config.toml
num_hidden_layers = 8
hidden_size = 512
n_experts = 80
experts_per_token = 8
d_expert = 64
d_shared_expert = 0
hidden_act = "squared_relu"
moe_layers = [0, 1, 2, 3, 4, 5, 6, 7]
router_score = "softmax"
normalize_top_k = false
routed_scale = 1.0
balance_loss = 0.017
balance_bias = false
init_std_router = 0.0171
lr_router = 0.00069
num_attention_heads = 4
num_key_value_heads = 4
head_dim = 128
vocab_size = 16384
norm = "layernorm"
norm_place = "pre"
norm_eps = 1e-05
positions = "rope"
rope_theta = 3050.0
rope_fraction = 0.5
qk_norm = true
attn_scale = 0.0884
tie_word_embeddings = false
parallel_block = false
init = "normal"
init_std_qkv = 0.0157
init_std_o = 0.0
init_std_up = 0.0157
init_std_down = 0.0
optimizer = "soap_variant"
learning_rate = 0.00467
beta1 = 0.95
beta2 = 0.99
weight_decay = 0.032
lr_head = 0.00498
max_grad_norm = 2.0
warmup_steps = 50
schedule = "wsd"
decay_fraction = 1.0
decay_shape = "linear"
final_lr_fraction = 0.0
batch_tokens = 65536
max_seq_len = 384
doc_mask = true
train_tokens = 402700000
max_steps = 6145
dataset = "wikipedia_en"
Below are experts of layer 3 (counted from 0) of a mixture-of-experts language model. Rows are named down (a neuron's output weights, with its number) and show model dimensions 256-383. Each number is 50 + 10 x the weight over its row's rms, rounded and kept within 0 to 99.
Before each expert's rows: "raises" lists some tokens whose logits its average output raises strongly, later layers aside; "comes before" lists some tokens at least twice as common just after its tokens as in all text. This comes from a sample of Wikipedia text that the model never trained on. Tokens count by the router's weight.

# expert 63
raises: "\n", " This", " At", " There", " However,", " In"
comes before: "\n", " The", " He", " In", " It", "-"
down0:54 45 34 42 64 56 37 48 59 48 36 34 39 43 49 39 49 55 44 49 51 67 50 32 41 46 51 50 54 55 32 47 49 47 51 64 59 41 43 52 56 57 53 47 61 54 56 52 49 34 66 48 54 52 54 57 39 47 57 48 50 43 55 57 65 60 43 49 40 42 47 41 54 43 59 61 25 56 43 42 56 63 42 67 51 63 43 31 64 61 48 68 66 47 49 59 49 56 68 52 42 47 43 35 43 38 64 32 54 58 39 45 46 38 34 39 49 54 55 49 44 59 38 47 53 41 50 45

# expert 52
raises: "\n", " ", " —", " 3", "\n\n", " 0"
comes before: " ", "\n", " 0", " 1", " —", " 2"
down0:33 47 63 45 75 40 45 43 52 56 57 56 45 41 55 67 57 54 32 56 44 48 47 56 53 47 55 55 51 48 39 37 59 56 44 44 59 60 24 43 45 64 45 38 64 44 51 64 61 43 52 66 47 36 57 45 42 79 42 41 44 51 56 44 34 52 42 47 55 43 54 34 42 39 57 55 61 49 55 65 44 18 53 59 40 32 50 39 60 49 32 59 53 56 52 55 48 59 65 47 39 57 57 58 47 17 71 45 43 40 47 47 53 57 51 56 54 56 56 47 48 52 54 47 51 58 38 66

# expert 7
raises: " it", " the", " to"
comes before: " the", " to", " a", " in", " that", " by"
down0:57 27 51 38 60 58 53 56 56 53 43 44 47 62 41 51 53 47 50 54 56 54 45 50 52 27 60 54 53 47 67 40 34 43 65 54 68 45 61 39 55 51 37 51 52 45 39 66 53 53 53 53 48 70 45 41 38 45 41 47 37 63 50 63 42 54 60 54 57 60 55 66 41 42 33 57 36 54 59 33 74 52 41 54 52 48 44 56 44 62 49 38 53 49 65 59 29 56 32 42 41 60 37 52 69 36 55 44 51 51 46 62 57 51 62 55 49 66 44 44 49 60 55 53 73 46 59 41

# expert 27
raises: " and", "-", ";"
comes before: " of", " and", " to", " in", " the", " with"
down0:36 41 46 43 67 56 44 70 60 48 55 51 57 53 56 49 55 38 49 42 40 38 40 45 57 41 50 51 58 47 51 63 39 52 34 53 50 57 50 54 46 63 65 53 47 39 41 62 59 55 46 53 40 31 45 51 51 37 44 22 54 56 44 49 49 52 70 45 43 45 35 43 33 47 67 62 72 43 47 42 61 61 48 62 54 47 53 47 60 26 60 35 48 48 43 61 57 57 56 35 73 50 58 59 50 45 57 52 59 52 55 65 48 68 38 46 66 61 65 42 51 39 41 37 38 50 39 52

# expert 28
raises: " ", "\n", " 15", " 14", " 25"
comes before: "\n", " ", " 0", " —", " 1", " 3"
down0:54 44 50 29 38 44 33 50 37 47 51 45 54 65 59 48 31 57 61 58 64 51 44 41 41 61 55 42 45 50 37 57 47 47 45 52 60 67 40 49 51 41 61 64 45 49 48 46 46 30 50 48 50 53 45 45 50 49 53 41 69 40 43 37 39 65 58 59 59 47 32 66 60 43 41 82 42 50 41 49 51 40 52 57 54 53 44 37 52 61 56 60 51 57 48 48 47 53 68 70 54 53 54 63 67 48 44 44 84 61 40 45 52 51 60 54 40 43 61 46 35 48 49 49 31 47 45 40

# expert 23
raises: " the", " a", " an", " cons"
comes before: " the", " a", " in", " an", " to", " his"
down0:51 46 42 58 48 38 42 63 58 47 38 55 46 59 35 55 48 55 44 46 51 54 35 44 52 65 65 46 57 52 50 44 30 63 47 28 18 52 49 41 44 46 57 30 46 44 55 62 63 50 57 37 42 43 36 55 41 66 45 51 43 26 37 50 49 40 62 45 63 45 53 52 59 47 55 43 40 35 64 58 66 51 52 62 47 51 59 46 47 42 36 64 52 47 55 72 52 48 46 45 40 62 46 39 44 48 64 55 35 64 41 41 65 45 50 57 62 58 45 49 54 80 59 60 65 57 56 41

# expert 20
raises: "\n", " The", " He", " This", " At", " During"
comes before: "\n", " The", " He", " In", " It", " This"
down0:30 48 42 47 55 52 49 58 49 63 36 54 41 61 60 64 44 60 46 57 60 56 37 65 39 56 43 48 64 47 49 36 34 39 57 44 59 65 59 55 62 58 55 44 57 48 63 50 65 51 53 48 39 47 52 44 45 74 46 55 12 46 51 53 56 49 34 62 58 45 50 43 34 57 53 59 49 45 56 66 48 43 54 49 47 31 35 44 38 30 53 38 50 46 36 32 37 47 51 48 37 44 49 51 65 50 51 61 41 66 37 49 59 48 58 52 38 55 49 53 57 60 56 40 58 48 65 44

# expert 53
raises: " the", " a", " his", " an", " this"
comes before: " the", " a", " his", " which", " he", " its"
down0:54 47 58 33 44 41 61 40 70 49 46 39 50 54 52 54 58 57 57 38 41 43 61 62 53 46 65 35 42 61 39 58 47 56 44 48 52 34 23 46 68 39 59 44 58 70 45 70 41 36 50 49 45 46 46 53 56 53 48 50 60 45 66 65 46 32 61 65 52 47 42 52 63 53 40 50 47 56 47 63 56 83 41 61 45 52 47 53 62 56 62 37 39 45 51 56 51 64 58 42 43 32 37 68 55 70 57 47 53 40 43 56 52 63 42 53 64 36 36 68 59 33 49 48 43 30 48 43

# expert 64
raises: "-", "\n", "|", "1", "O", "3"
comes before: "|", "-", "\n", "The", "In", "="
down0:48 42 62 39 49 64 44 55 46 60 51 60 60 65 59 64 56 63 41 37 33 36 55 59 68 50 69 55 60 53 44 45 34 48 69 39 47 33 48 52 57 62 52 38 63 36 49 43 33 50 42 63 51 63 62 50 58 68 31 46 53 54 52 49 45 41 27 71 42 45 52 66 48 65 49 51 48 47 74 54 46 54 46 59 61 39 47 53 55 29 41 54 42 52 47 31 50 48 42 49 53 48 51 44 60 52 50 55 49 47 42 35 53 41 53 44 49 54 42 41 46 46 51 57 65 47 49 58

# expert 12
raises: " the", " July", " April", " June"
comes before: " the", " a", " his", " an", " June", " its"
down0:56 50 47 41 63 58 33 42 33 63 55 38 61 44 52 35 47 17 60 58 57 51 58 50 39 46 48 46 48 58 40 40 56 52 52 71 46 38 47 44 63 58 57 49 41 63 69 51 51 50 24 54 67 57 62 24 65 56 51 64 43 44 53 36 56 49 78 57 50 45 45 24 38 60 44 53 56 38 46 56 64 47 41 47 42 47 70 62 47 37 37 50 51 43 72 44 55 63 51 42 47 40 50 46 40 49 67 44 55 47 70 42 58 51 54 43 40 45 59 42 61 53 42 37 45 59 50 57